{"router_z_loss": 0.001, "init_std_router": 0.01, "lr_head": 0.00842, "decay_fraction": 1.0, "final_lr_fraction": 0.0, "doc_mask": true}
Below are experts of layer 4 (counted from 0) of a mixture-of-experts language model. Rows are named gate (a neuron's input weights, with its number), up (a neuron's input weights, with its number) and show model dimensions 0-127. Each number is 500 + 40 x the weight over its row's rms, rounded and kept within 0 to 999. Numbers have three digits each.
Before each expert's rows: a language model's description of what the expert responds to. This comes from a sample of Wikipedia text that the model never trained on.

# expert 46
What it handles: The, that, it. Function words the, that, it, all in prose, plus name pieces like Re-ev-es, K-ev-in, R-io in sports and election tables.
gate0:494479439527514436501491528514485484451434468460511463550450501542461495474513538519531490506447510447511504521421529489518494519501545501430575454491459463469544468460569562484478474516424426562401510430502568503579432413486501458542506464506535505502527491519466482491540506502504491517443518444444482449474479540541528464482482426526548509508472541477537521439449459587449455541469
up0:501428474502517499567413518477452548433523520522524544556512501530538459508501518516516537521358547515509490469546454499467573461486501454491452495486533468567530497520486543433578495581490503489458528514446547548512465500505469463440559523489502423516478556508562535538487490501528540474498530464530486465548550487488462416540445452499558503510566535496458508482441539482518491581485
gate1:458539494484546470421568468488538491462464467568499463524550514529519563502448497508461479473505444507462499527481506544575482454527502498524517448522514480460481474479422523531580538498543468518536499476507471486547484521526529485464537473523530444473484468465542536534489480477513500539604499516507518499489478507424487556507505442545478536425505470555504499486558512475490543536537
up1:500533466483473485529533452504520539529466483507526534484539512471510529519568422470522509475479465509448513493470486509515494489504503477504517481547481520474447399567469509486429527539518439502475533620520528453513486456507553484557414508570539586471500518545528470519480555546450460490470502505549519516529532527465453496500439516489550520556447622517475528489613486528488545600532
gate2:520542470511504504518442550456485576435540483469458500543509475558574555547494459448523545556443487442509535454523555503540485522533500404521544571486554490485529456448466517499565506489484462520472553487481498587506506517503511466501452445502483471538509514462508579478490487551508452554493467575452560522430495541497534487521509594456507475541490479505505456491497463498503427558480
up2:502480468413538412455520475474552529587550498532496514562525509475432487459496485464492490608426532496519503491449501535557543446504421404501450463507450538450480488486412494537492480454472476415454503531495482472487550540549517563469460498438520539538464451503562517523492453541508461577472532532507469491457496506462502467514501510514439485488485566518462501525619515454438556591479
gate3:401472503484442581506491557472526444438506467460508513547517384501498471517441509477507505547454529489466516471479434528544515552526513493531482434515548511508503488529468471445519512474572484500501570535445556486483528523531472556408503514493430486518570471452454525449594569503553498486483471463445541493506512393504600548519483472444522520526553473501495519456509448457433485476498
up3:561525513477538432639509432424515527497482504526468414503499532461452564534517458553507543526516513479510513496488506467450460449513437556485454552501489489523479526497547474526547432528476452487553492521474525549420474480514484500521529448539547424467547520507490536493561470589492513465534440504402490496488516517555517522446492505475453419482482571501517492517540523554533511489543
gate4:480416458461531508555513542503497514519502470514515493572487511397543559488482449526480478533533518483453513471490507412499547548586582527527461505497453508483474549526502541474474547428481499488480503571523552497470489554511541450427479468515545547445500492453567528464492467506515491497462494506534531534527528570515515516486479514458525464490536589495457476486560433468468476470558
up4:509550438457506582464474463480419531580503544459574481579526588410516472522474480463567497525510472501568494456491515443446487524510541565519483506525579553545481542481510561517506486473522561459533536529490525512481568471463479440539492509452539539496487475471556510498560451448503452511537563497478456576478514505532433462548512506453516501477511505507415556473474482479496535468564
gate5:565392491487558537439503496494548548425464525503530521422496471462557489517498482476477502500441526572461504446487507477517555508430500476460434478469477513508514438444571528481528504475442547517462481436452541427533453532509468461431478572483561532495479540530590452534511516500488449472494469522462495497471483497461499470485504558649555542460565498486495460529457497555490532466522
up5:439507553520482499633551480549479535552562453508481469510490528464448542499486538473530528441491489496470525506536509490412394466460490515490518544580539445524454519528463506485492436425514542487502519494457494547443570502528522517503454478483498502511493480533442538449406547510519560529522569531512383526603479481553529527512565481452478423487515517497515510479522516565519474507563
gate6:471526478481477492565513488419549563492512471506549462492473485488489518486511480499516477522516554449448586491538472521563471478481447470494458508551517511512453446496422452558486523509441530466502512498524520534504502549526457499516522558485482541504555470492484527506533507529553538549424559504463600531508541542508517456548472555436499483479439512517524482561527468423499465445484
up6:550544532446520539530490559498461478491507471493480519496529526553465482512468529496571462506523448529481454543531533509435551494543576491492429462514470485450507487504597462471497486478477607518566518495546555443573556509499469509510473530498496515434431508476470442499576528534496453403487534468491490468520505443522483483469461493492505485488514465487513456477497483568540568493530
gate7:507522549482520437548560507499543516512522627495505516510494438540471511503491504516544470496449548515484568595475448452598554507522555605493485468499507491484514443513494532546506494471522526462479482479571496538495471495528486410457585408539473546499533463498559516472581501516452503549439463562487526517503531506445500519538459451455515518430534520519491523464455489514492533474497
up7:482519439486489472465565522499459491456504488517513515493551542541545458456534458446529538456559465465590447450431466495364423508506537525553506481561414529517513505452579479507549525525487475405502439569458480471514509489499497461500456494487511394507477510502458526520436483514470503544461530501524408539462522551611560544513496463454475435531464443473493482516548521451508451561513
gate8:454567545518526577479458500504500478447483468475544557491548500561494556535526524478503509515488535509519571569529511498445513559478489553572538504532479451468493496473590531492539536417498511578501515506471504568455513510441463538584556472525419472563422465516523543497522480517532425526437507439503523547511485570539501510472466495543408478477475485505511512503658490445517453465527
up8:517527515481459537491509542475449452451504555505500466506411618436452457416486490487504497514463559524495550551479514524528513496513467491504533560468519531412453527535516503532493488475517414427480552417512496419484467442522500524497453562498496486435494467519520472545571555497556533470501520509523454522517473525569474482547499459511464517554475511506494494426465468445515550430519
gate9:577474480515509547548535504458484475492519486545481507498580518483503458520484452549572517483440569483504494509547472494466489450491483468560494581505424487505560542507466519497574498496424415552511530560524542528478539499491504543529524498505577453609432536469528580541505506489378529516397505515446490500477455559502483535480468497478524458485478551489497478497454516524512519472538
up9:497522520428468513445479448551528535524508473505480525404569427559479418520454479529544558540499527504485494542524518482554528489468507510549442446521505495521595529533485518453487469560471445539465471534498450527408532449492453654532519535524637473467465512471557539487536509479522527522454537520489465442448461474492566475528444420454464510488521505486555490514500489559528493475573
gate10:498550559459469473499494387515536564427549426493437475513468482513508494518496492455562452527486531516548500499487447472462524451505469489449549486515497504529535372522485530594496555516518485629498503540448491533539547541587558496468497516494508514482464460480462469563565507552505488417505447503422507447632484508476547529495497481454439459514529480521484531490424489522484436436534
up10:531499542488444448614484503463509483464447499494541491515475502513570452403520521501468497491515581461473469466488551436529477560555484504518422472458509493439474476549424547446465569540497458552507575521488485535519491511476465479526486453438527528455469489565498471514515515506512468501490466472442521452564507528501604473457531538412435546438474539517560519574469520517519463486579
gate11:488516468416530469521411496556501582481449528503475379534488489467473484527587528487512489534524529497459526572546545559523494531567482477509527475491472517451526508491549490480504504496537512490493480448593538415474519496517497555526476541583499489454431469496555477493432482503504462481504510442526479435543497527457504478421472581546433403541475455515363490466446473592484559440524
up11:512501505519432414491507493455560496462545409517475558525473488528491516520552557557481463466458465559469519509524480474459534530539579525518524539509482491553458499571544521533456504461500477498456485520471488471543498523488464516446503501418481567468474540463453596462541472565503522549417475447483481440532513518473498492515476463551474468570509518493604494493494464476526599539506
gate12:476475510499467524471587609493501489526464470497551526472504501522484496527451403463513500541412593463554538506515518492480491517578426483487494550464454525542531508497483451479481549518526509448507535485493562521571478427502534506467495507496532525498523519514525554453514522461469459505487540505478511469476511570491499553525513512489512452559528520481516524533447441529474508501474
up12:458503532495486506547471465539464467582518570555442463467465496525471533572503575513412460409505641483505469577506528501573560524460501485556482494484446516474478502515556542505556497517447518514541507478487484509470561506468524563456485491386509508511424499485499545534419462521493462495506492477435516504458510505543532483505453436572548496512529531532489485462493495407532439511521
gate13:469537511542513546485507482497475536463486524512476534528549526531483469580524488479494480431518537480481527536493497512523483478546516480414549409526494431531589526484521449568430496510435527530507507534495528505504518522454524392477490525540502478508452494465449536577529530512473611399497484427539543459558526545498420444507589468595526510491516490535540511509483529496455558411497
up13:508485514503539495537473502527413509477464553524498519505531420497466454498498499497512478450495574507504474527491487471588523434548533485451491439529519485499590539507525456562460495523506523494503489521447530505488509504459454491514480526473470520454445466495496497582526592510479625449468510442523515447516543560441399469547527469490551520592514537522525533535523525454481537404466
gate14:504517506579481450468506587451479578589507490465405519467576501545457510493508526518462529484493571538505535526545476535500494502481502480536518542537459503509518421445442510532496506555510482507445418451462536487480446508479519514525474509471484510457460539467549538494459553498542452495452407510451542551470419463542501504460462491579532516471449507481485487501449435452593529554539
up14:509515496419488531441424533499511508559516486513450536427437419553474493538441508549558516509530429515544448524551484499541505527523476517497580517477482503485485500483502479571459511566477511515468451490506517428455520491549462459553522444505417541488455523508470509571470504480455552468505523516540519453494463478490470488490505531435450510499527392488498479566498492534465443490550
gate15:488516481508439425513502490510495410506481468486486558502531472587540538443505559527511537557450503458492520445450557507417534548429513541479507512429503480493474487509507547538474456432523474587468498517475490495542502520498520513484574516423449463543556493481449500552501514571453392544505542454501578529480515530450499515475496499511444489501496517495545508528507551522578475525443
up15:536500475465532528504467542431494439560530557447461572572623416486508483471482526507468464537521552428556543467481518471429547510473494526534466479508487463511445439514515478516520446515522408485472485543486485488565500516484480465563537466445481461510568444488428500553503485585521435486539511472488478471477574490470534523503483525549556524505493531509486504487504502463563545532486
gate16:406457511442537457504507443503524485568483431545492573475472500480476482469517456496494533456494433561504536517549499535512478487447501516477500456481451484484422453424459480509551524534559484473473510499516511435488524550556485499459446460491467466496515513534569533531422443482468517476491546503477501545480546533535490508552483495475443440484472490528446552544458552553449480625484
up16:452438509516520543449494529513508504548506443554528476483527431475450534513478473398481490557513400593537424488499497483471509572466533478517470477505531510488492508414504496497512458438516457434435450532504563491544542501495545507498480498492483425499462469494504469502481468509468459543497427499512472490509497490497454520507580512539510487535418538484502458547439541539499504508466

# expert 2
What it handles: Articles after prepositions. Mostly "the" and "by" after prepositions in running prose, plus word-initial fragments like inter, per, cont; also "hel" in surnames like Whelan.
gate0:427482515437519505466535506547502434508491547522493467418455478553500398506549555488610491569484479512521556539443534450493509511534540538427527507438496539458490480462399557534464503443503514500528499530523483465528524557488567469527488473546485558437503494473549494535454543472527519493453451455518519594500497547515442548520540511548548464487478573534479414490446529500524497560495
up0:491491556514523488506481447530536444454499476474458523474544506460484416504500481527529508491482482456536497447530505442491420472477499519494489516471487458550509550573487539553475475474511524603461454525489478521590498550510497502500524507467481535499530550479532509549510622457450596568551519472521541541626490532539420495522470528493480528531512458500480496478557532532529580553489
gate1:476474510483483559399562573506520455536453470478559528555544430469531505509561512558443542505505453471520477602504539430483489514508472553513507549454519467541486531545485529480435543511452513536539537464504513503524486520488408599491522474461481460435481430543492506488542487428498538507518480500508505580472490533456466423499508485589443476491552512474566517573482499598487556561439
up1:448480524443512537461520562507522509539474457547542486510519453506523462454496470540543546517507489497524483586531477481476525525524489575537505504474513452555439462533481466432457545533401519479552478452556468477542481504503414572504536497440551503467518457520472511456505504458484543522484507502490542570457526500489462506489531472563479491512544572455572532578454527616473504544494
gate2:407492448532456516548543513439470512492534544521493446459467475545470499507549529558586422465413464514470516523500578518569494530509490489473453457484509417559459519496483548551495523465519503452540554467524503537545596482487519494536490465440478494485568504495478577513510497481495478498523533490488535429459505522499489463530493452460501461603525456458528540520493516414429540540485
up2:454514446522479474529503529517573444496454552459452570425553450485522521515488494463491466519525515515474507410481504463511568511499490546481524547497455469487500434441546457467490515601499500515453520479427469503500454528493540545531511424463509462461485462525445510559458523479529451462495472441404475526470519479555473446496450560469484513512541466480453497441531510461498500503498
gate3:551565585437452451490502425432607499456501523557488557465503489527495469486516472501489487525521519508528483457469522545499521456517456561539519484514454449504493443562494491479495500527503463464492518417529522530535412483511422509562543512512493548494481476453467463503512513494490591440497527444502459479519432495472558514545520496476429478555544512480540549467481533497503495438492
up3:643513508518561503485510494490527447435534515448483497454452506544573533518529511488497531464485495507413505475485443534469491553478543463481455508499559476461473539553530495493467506438477450521463519472504522476565470571516586502499476474542489518485544504494542493566471493560478504631482511525516463474481483521558495510485468538548533531494441531506535507476493470461391546476408
gate4:474522464507565558493518485483559502461508494486437466498496500542479598441535510509500454432421410496484528482477504397585526474491456455518493465466518510495463563481502500544439594502531395540518465520456552459479503488510496536525527473465487525455418470508606490476538550482513471532545506480424504494556592514503516462506479442562451477419482523480505497477469520511425491500500
up4:459496501581475502554526516481486460461499503519444387514491447539532495463420552544512508537561488541469532548518532543552563575461486423505466518544498534423558490498488506539472487513542473483481474502487524479444602535510529498438490517514495546474513552488521417509564444463469491488455527549533454500495552493467590520445508485442486489516482541528516432476490493486473458528467
gate5:501518508612454539489531509457581553614475463478502545487444462501447538456488483495539479518457520511500501493432415436550474504525501501505485534520491526492450491456440506418466426552544512502472503506472547453532425443438511542550461488524384497572543496557559534530492580478476491477510481455508525463475471491497564553485454450533507490493435490497510519488477494511548421542528
up5:501557512521575555532478535428524547550473460488514487537459465506488428450491527492526465484516505496535509545470518473572512451466513492508459470479486527494485454471388512470579413495534477434451478468491508521484567486439492469483503496480488528491541490474543501590506572508465527385483543514543537533496463530584543494511478422477464537495400491528517470495437513441495511515545
gate6:469499453523515510514527510514538582530472510544491537458488424561481479482501469532485527506520575490503488484562488431546521506428489476462506409526550507532487529475561527445470530508514454513562531468528521428424527480528526515514479528524473557523449483489501477469484488513553490430487387587449486537482476451456473520538478508472511487521470538506477434429480483520435500528492
up6:497484616461492525440519517485512451497533551441485461516440507446494538579532514468481545455461404499483476529402486517525487540519478539471532601481486488480433526492488480548514480503474554513513506501476509528526516485501440455556566487595459456520544555508474501498544490440475464561480573444521525457500459574493492434526529531510467478418486422504593565578500516477550459497483
gate7:536488470485545539495647528544489497462497488502496452457518405510517501576524477540504532556511518535501563519512566505512514542463461472370465540532422528503507485452480460493481530501503518462445495559507465513457459569476537512411559471528514479466452536444495497452537445414520491452491536479545507595475526473479507537492492507448489478476536484519473519539442482469497450481522
up7:437496458513539455514498531481512496614498469503487514504512543503456515559589456468541468498536419509473503573456475543443502529496435451485494534484407472478472537465463420548481536533510455487474530513542496453611534469548482492502578524523552515501536543483512475457443540541521522480432450466524449558501502471550441496567516445556414481518531542510448551453442470491507443433487
gate8:497541505534512496482426519465499444510529466508492483525507539567494494577617403489508519445493446527510479529518557529415508484503456553590491563483486506530462507502479577481553534531579437443532509489501495503525490474472446558536498509528490526461466502520430565465501467507509418521487560481467473555522430626552515529517497499490529487465436446517523526565541517498431444457371
up8:502503533499461491470460556446498477510527500449511513482538506470454496544563446539498524448488488462474522536476489571519421523553488542500472567482479554551486454487483457496552573558578474470530530482494542460516476511505373577524482504544515454527518527526425495421499464474464425475495556589437488584501514590499517522537534530554500558577426473497497508529521524475459552517468
gate9:448587522497510511462522553500558528519469514493452503439448520515563406480446473451485469562516504472572434397551482497491494498513524530423543546510499440404535519538518529478477540431567499488462459493446456414592416524529507424528456509559484520538505510483528457478531513523550523552461568574555533565493536532524557483510502505498597458508457494451502496560455524530550484428449
up9:519550459493460541549561525482511479483457492497444542519479508513538480545458460499530475423485583477515413506470499494570497493503436501479514488475561523535448513524530523501465532517482546440513519416487500514494527519486518447580517485458462528481444416483471436521537447479431459526472459540439538501441469409513525493472507524498475501526585517483474530511481523495490481479457
gate10:458472528571509528443390516479560523485561505532512448443424475521478582546585475441542530502496501417473465496539529405532463496548481473574448523463506465499557542540526523502465484443497485538545539504521535536572438484642561499504494502525487509500463518497514510487559531510489412544468446503438477490536527544555636502536508464480485513539516510497563492587498492489506490543533
up10:460506536444508520498488460441553552518522454538516590541502465489514522452481526492471474509456520587498493438472458501483532556452539520448515441506521516550442490443554503511564580487510524452488449593482470514399501489464606502485470502517471516525512472496495490513484471459457566536530529555550532525396506442536482526390436433519550485496492485495516502454527471485474485453513
gate11:529484535485449426507526418532527543528516457542495474503468475534564494566524528509564519527447532418470493450508510499420545449531591485503467601489477479534473468505478443532525510511465534572503499478542463495447433510545467470437540493511545443466544498500461537460567475496488549542437527510497474510467553542504464533490473566564417514578374469461479478559534475555494464496524
up11:418495506446556510476607548461495499483477520509475517500484520527465627542500438511490522531500499516533441511517559507447496579436446468411491465533492474523492508441463492461468445521475463458562468475459450497501547467454508508454467522514450467540477475531500506481452531503539466440520466493503542507536535495531556548469493412523599518467557480484527476501426512485459376448499
gate12:475523548513514510479466482432487475451447578464490488476434482514534502579506430491505504562434586546446449535584499469539476596544520453545514527520517507484483508488523542477551436566480554527509508478448449515464487438511503492484499562432533460496487441515494509490544489499538528514463430538412465520525522565436534513448556469429524543501604511470465455543542538575547434533475
up12:535469484509527489414479495559448542551473577514450463516529442388513508533503564538448519517515450351499434476467539504406443464498578449503449531506498515554504486543530535451579472513465526461507502519537454570502541539535538569561470570471501535483536526445576470472482448563480508532497509485609469501471507444475504534514473434535483503480546551474512531539519521554485535472495
gate13:446509489529558541445451500447504422460530489479452542490504440523515590449597512487482483453465503424575518531480470424411532538498501518469546455525464430497499510512501559466459505508504510487488492440511540496617559462543549522431534487519487467526467499522491469522480508450535494532558512504505519487534510600513429492420467412555431555531490488474531492449461478468511545492510
up13:514549543550451517583537475510504550461515528503553533510530486534448469531529495414532587554502557431565478461494463530485560471552479510463491491534569473494485487559534445586443471458444484527542462491532509505476574467500472453485431538571579490531453493497515443539468565543447524531495518459466480504475482516555529572460589520537505478518494557455503463522452516566491495492405
gate14:493464511515451554537557481544534537532492513511510460493454594441438426457504416495503482601532534517466458477465433527516483535490539537467489476524497497503516451518494482448560524505471492555465450457504503455500474566412579493481473509533505537550490499525458491458503563501531444465474464507508567408517490491458526541514459443494495475547455455535439486490478471439472517512457
up14:526505469516536535460526465542393452539520456513496530546507465534540482488488516504525526477366471557524444461512544537491413475552470533454510542472514514509492561457506556512493480545520511479497536572443455494449540503536575496569497459509452501450507504527488548530512569459501490561496506522485545520509476408520409454482499443476531504493457493510492538483523530426498492483411
gate15:498521546509477464532442524548527512448443509541514440513510563458528490544466525502504527533532513537537511531501566515520526563490495563504536484480466492488539516463448406480484481504512491484484452389457488544451510507503494514448474469513487546473483501531505551462484496529579569459421567470423549482537518588469536480563441472500500407523547479493519530499501488470584558450506
up15:462485536549519535536544430484441465510548579521543465392465434478558540496493455487507516506494520500542459482540459540505498494503465560501485484496473429504536487476480500509439434495525496466520536473514514481487484531550513454499501419422427503540501496507582541548385475512482478446492484553536468397475482524528489506506538495485451514513476521545515538436507482488516475429477
gate16:398486507560501502585506477568505509559493492488462488506470466452498498496471497558497506522496495484574505551579484467537529529467511447481432568571545567452499448489525534460546540516467551529511490564596447522470491473510568537536541475550488453456539490477558521531459491511412531512505474533588491513525540536478486440458525473501549467453459518510457474472492534453534561506516
up16:443505501521496478526525445449457498507484502507485476590478521544511580491489483473485506427522401548467506563541444433564531434497477480604522435580490497442474546493445515505495485465500534468494555549604456551566461480569491504556576478462477437492488549506469556446504484439482606507538491489486528442516471561524540505441482457480490537509555560489541437520521506437491517528557

# expert 55
What it handles: The after prepositions. The word the following of, in, at, to, plus -ing endings (spell-ing, Homecom-ing), is, been and mid-word pieces.
gate0:532437483499485568484496458463503544530495487535570473483497489565591571589432520494553494558452526553471546477467514455528477499504467531463484534491518477539487535513465526480554537494460508557404501527489479578518537522504556563484517531552479513555436435512502511464580522543488509479455479509500453581548498541388556488454519509501474508522478501487564531495510545493519470498567
up0:427537549411495413485458504484458528510471488477505499482554552427490474503516570405514504498574530446480498496478494507583485487464559541448539525499530506456485521482451433423568542520456474388481466498564496435476560513483504538464483508505489493493499420512479480478474429493518488452464413513502495490461474484503555497549518482502479554535436524476493504512530481447522510529537
gate1:485499526472555482521471536472549528488536461451489518486589506509476529499503527550540486530495543459475534494490543398527590546482591525495493535517553503516540465549530471484502510451475490533459472523531506440478430461441558413546459474539482450564459471523474560493446514491437497474538463500479468519448507525569513543503539558493513493522574506484474480468444470604518517463529
up1:475528518492529486482463415503401471485544497491560419497481501498526542476507562488535467520484484495482515537515483531496479465551438516494539474519456478533476544492442456570613506499493527439503496468463442478574536485463482465522502516504519430492546546467476568482471494523535477509551545479492475450455452455500511537491510444552503491457481546516516516513463440547561470539496
gate2:404438489570431483454428548500584497435447443516503492505473574507450521580561507493463525526537469517505448462525544485534541544435483514527507545494525519519480503509521510454478414472482498480433498455444466493558469528462525506534455508594446531480461471495464474535460515547482501506523568461518505519556506457468527477489517500551524409460488462491458482498510495446505498565512
up2:419539473504443511456436513508514464454488508470500470539481503534511488542537532501471437483433443520453472433561479469495505538414459548471495585530530493503507483441517523477474464520480549514511484469566474501516488545522506432470488519559335499487493498496509458511475485517469498524483511464562516544568455461515503532438529478465536428501534470522463449513548515410549570458503
gate3:489457445585450571474505480475559484518520490509537544528572508543432544503547577541550459570496460493453503571467468487530460540510562513468482488502559510545519503502485508431525469550499470513447473445497583553470551560506575539514514471466431499558507431447454508428561507435532413537531471444489505521441489492546541529472530560472486544519534566506499480496435501489542485480493
up3:468458489598466517489521448515543495577554441521527543487538567509432564504516525376521442573515464492509573506469404500520514503491530511539528548488535521472553540498441463466501552553427471463430440475495529563514477533462541503527484525539451535536476449471461527497529424445567353545540435496437471479438498444561480468517496541464466503521514550501487491563494469448481460552470
gate4:505559503520585489461464479430458577539487611505542480540536452555483489523504485521464516511431568522450510533558474526580500516459583513518534443542482549486505461438483513480542485454559460409501533445548426520388495540529519505505503500526491445468543434419504547517492503535543543491501496460469500441477445515485520532524477484507511523482548428491472510470528500500463507527526
up4:520472481505549548444483475482474520492515582478484471473484462493488442534462474563506517553571488564465497452539488471494479526597497507509541441557466515504601527552494464522453522522490628581518553518536536438475539530439515534503569529549528533515529469481560504516519477489584523493559433575499463445512468496555469449493505542545508573423520481548461503546438555508470547496533
gate5:496497490480543482438463501504479579485517510534451527517502504571424582491513496468453528489539401547489594502500494445497500566442475558496531484507556480536508560516545459537482535463518524541550481515489559399466487578495461481479460533500481508549513439541481494561405457526512543504543549453503555462482519529600538554528505430516500503490519515482469484499507510518517601568534
up5:521481453511507498460490522509530465479435497511475514521594429509465508537547481504477492428479537560524529435472497505516433548559478468482457500542468524518535610550499587444546449509530588549525457484471556480502511566517521580555563515497508516490439504525539551448492555474476511503474456475469494549446496452474519519521494485540423491488461491472492489570505574455476497502478
gate6:516463493488531477458442498438487551490532512477507470429519482456582521522419486532552511566487517492524493536490395455392512505556459530493537468511485504527473488521543493446453549503509504505534500482432519436527475568478510468440519486498498437519507451464466484507508488488435427453524489538517580478438552507458421492440498563533419577492555547504477430520537477553507472487529
up6:507422504511466430500454522493514550489515442510462462456511562451573484563368425551541498592477479552490495549475444512447479493481408517533514490483491513470515525465561459482493487524546525539541498481484527502511410506480500475470505536495509479552580492472449467472487588496479474448505535524498490518489518546452458519481500565549444540486529567538412445524541486547481507463492
gate7:554491526519545596462515467433496527537511547570457507472512527534488549417528508473455538570573532501490551545507561571459512479474567463523443459522506489529433477505528472405464513473485598496498454451582506451496532488475405531507544580502397542492497538505524410482438455543476507514537476495504532435429495553519529534465489467532534458491565527518505535444536513549576500480468
up7:508545508487531507466493505493515514463532561477444483476459480498498499487477506543468566516561432458492468561484544477495515487512476444549484437526512465524460489493513527432498570498473578522550492455568528551489516521509440528478488463511494473567534581510540458494573562518440520499501432491484563519450506509433562529464524586496510451489457585486588560441488467560527525475452
gate8:492477464549595467544486525488518516517499534451479510463458550522511484487476563506494503507557523509502483522533517438500522545494542513537467497520491506441565496450454512502478419435457537506457524537521493436517494461554466484533454460503532523509507523485491480488537454547538481494494557546534537471394453526458473479436527471535473579551530504511481534478441512542468509544541
up8:486507521548498423441493436542493447484510552543504460523533501512522485474477575525446473467543514454473575549565528509552565496432459563537501527525621511521563523441493494529493518513557499447496541508528449494447451521473466454428447467497473540468434431470453492454492544571500523556482481463495414441489548487596534575512510483460469474460489481451457575479553501521426536482491
gate9:409474495580485511584481515514505518542494520523559513528461489513455498506425569544547500498513489600438556498540543494542478498563560513489525511498536492477526474584531446558530437504558529520579537500497468435504468445569496528520545417537503513582534492480569549489522500516491504562525493416462526433537539472537488429519558501440514533457526465549512517490449521519489426532523
up9:576520520477456508452554491519485491419436455508433500493530492538434466550561471484507517493445519401533504484539475494487514459471530512477513483510463473529493564496517482511489556493475543426482353471495501501468507528457493471513408513486575470407460554468527496539458475470481472466494514547527457515494492512503507540497420566503485445523536512488517488490498543483507529460476
gate10:510568465505463508463534482533480471476539446527532466548495471456490542500476533472471513449588447481466500519541521451458449496457493621460462552480577450532518511484572485471475572480490512480531490541476488426464520507455499509523448540514487493454524420488450549540524439468470450492531546471431540460517481492492519464536500538540487534519450524470570452523449496472519496464562
up10:383519532521500458489474498486508465480528503500529551510535483513499530429469554426517442550525482520430423540488425525430525504522488573448534568481528507550493512432542529503510533521514461480468551456516486529608478459469468490528534435490516462498457548531462470529443420492518530493542474414474525468480489500510560592527474579517494518571422522518500509565466467497537423511508
gate11:442550491544553496551470446484491495476539503535526431533488423566519527470531468515538473508427571484523441495451526461398477563525455590502561510506492483457493539521473544502481501561417530469450520590477487486492460510491512572467498463492521517507464464564541529492522474451490515551430494576571448366537461581503503518505535543549459465538537489486534512503457467540481544446531
up11:473490529485559546445451490513416525508464524537465434530476512516499552511497477431495468514486468543537531431447430548421532588462561472480462566485525469551532508455529524488524482554541530446425478516478506411455486459456554522475481539474483565457557472499472461497551544503472475532499472528597605530535525481510499503518451515523467518506499441472482459501538477487529549481490
gate12:475463478511515499506606549475587494483517511429565489537524525472491470498564477531532482558502531549480564534484536449505461506500537492462442515479524453517534525522535471488502519441609481580534506521599520420564533546516530557517503453469504450517533431494560465441478522516537545429470500528451420500497535518495508552574503568508492497511606464501523523476480518512510514456515
up12:470511466528481498560470518498457547480561612541477491473427507462504466548579437470530475470542488507551432499448533513523450518441515526483538528453430467473552557523467556534498516495521475396480476482534481573527564521492480467501496538470459475483459526512508544599539467457450517495389449511513478512524513611487526505538527540513502509513490450523566520530556483527574532477498
gate13:519560513466525481445466495539483448464498515535491578489480474483546542543463491480533523455478584445597481478455467544573435517505556446526510449521486503499478452481492498510516507549501514557429465536534486546495473544468501434452489501605477472510435545478522577476512526515590464493473447543521458433462507473529534471536462529461507519585448545501588474489477516496509497446476
up13:547451428602504505533523460448507463512487557502407452582557475466477483473422467511540498546461475557438576498479532517520452493497491484540530529551550527529472568482454496485541495449480443436459516376549488511485494510499475500499564478423557516564509468431489465426453451581491507464500511493488485481497482511526493544494574465488515490463515524495496498575449495477535417524508
gate14:502506567478450573473472454443534503465525413506510565523471510535584571514529557511450507516496444493537599506453509471485468508503467543533507512534432443512449477466480476472526545562518502510519461483484583504503535432455565361502534476499499478438536434514488516413481516488560514410518483527489550541513516496395523517476435507510456540469515504547516499472578493482520474461506
up14:486492548498432492449495470524464468585497523551554444477525531497509525528475485486572495542431528498530412592513546500406449497420515520518488440521475507457480491552509484497476553477474535533569532495560503453549503449433470552467536591527538502560474601492529491502590521459510510587494481561497545417464442537500528497543569491571496466528511493503523460507481502503479428486481
gate15:524471441505595550457472477445557462577517502492483527480478432531510499502507575571396514539535580478493476425513509395494425502448444431527471487529445529535536554557515516493405542446523478493516565445479449555498477510487557538463514505448468532529461468561530556548512502553525465515551506501447461513525510551518495489495488444495551580516575472517535398532475458505517485448555
up15:527489483556585447489533541466476550499497489492537520489426567517440558529443590511493524445527441457475512434552464455553539472450508497497483474498473496462554508439509426478585487524514596472491500462569515532436512513508550445451507403420519470525534508457411437563474540571541492495492479488550505468524505455504543568501466585548508472443531488471460529516519522482444498527522
gate16:436469469547444524506499441504481513491473489452561499515470556481556519494462546445503491477474430520480462474558577446489482423476537541535482451501550527404490515546556459447483466504462501534572514522493492533499549452504497518470523520452463554649522482491590529463503488485440515578539512462531480434586499519456570493451517503544490527420430489491500487506424456506450424486474
up16:488503432491452487501532443549487517504523529514611479509552520490484479493477578426453512493431473523450503485531529486541504503490493544548551552460507522452527486572559563491452526502497596509597499547459515577480523565529555466455505560458468558597505505499504540488525517456423498593505503535532462513574435450541547504495457504557513528490485540479484512540572508476494460459516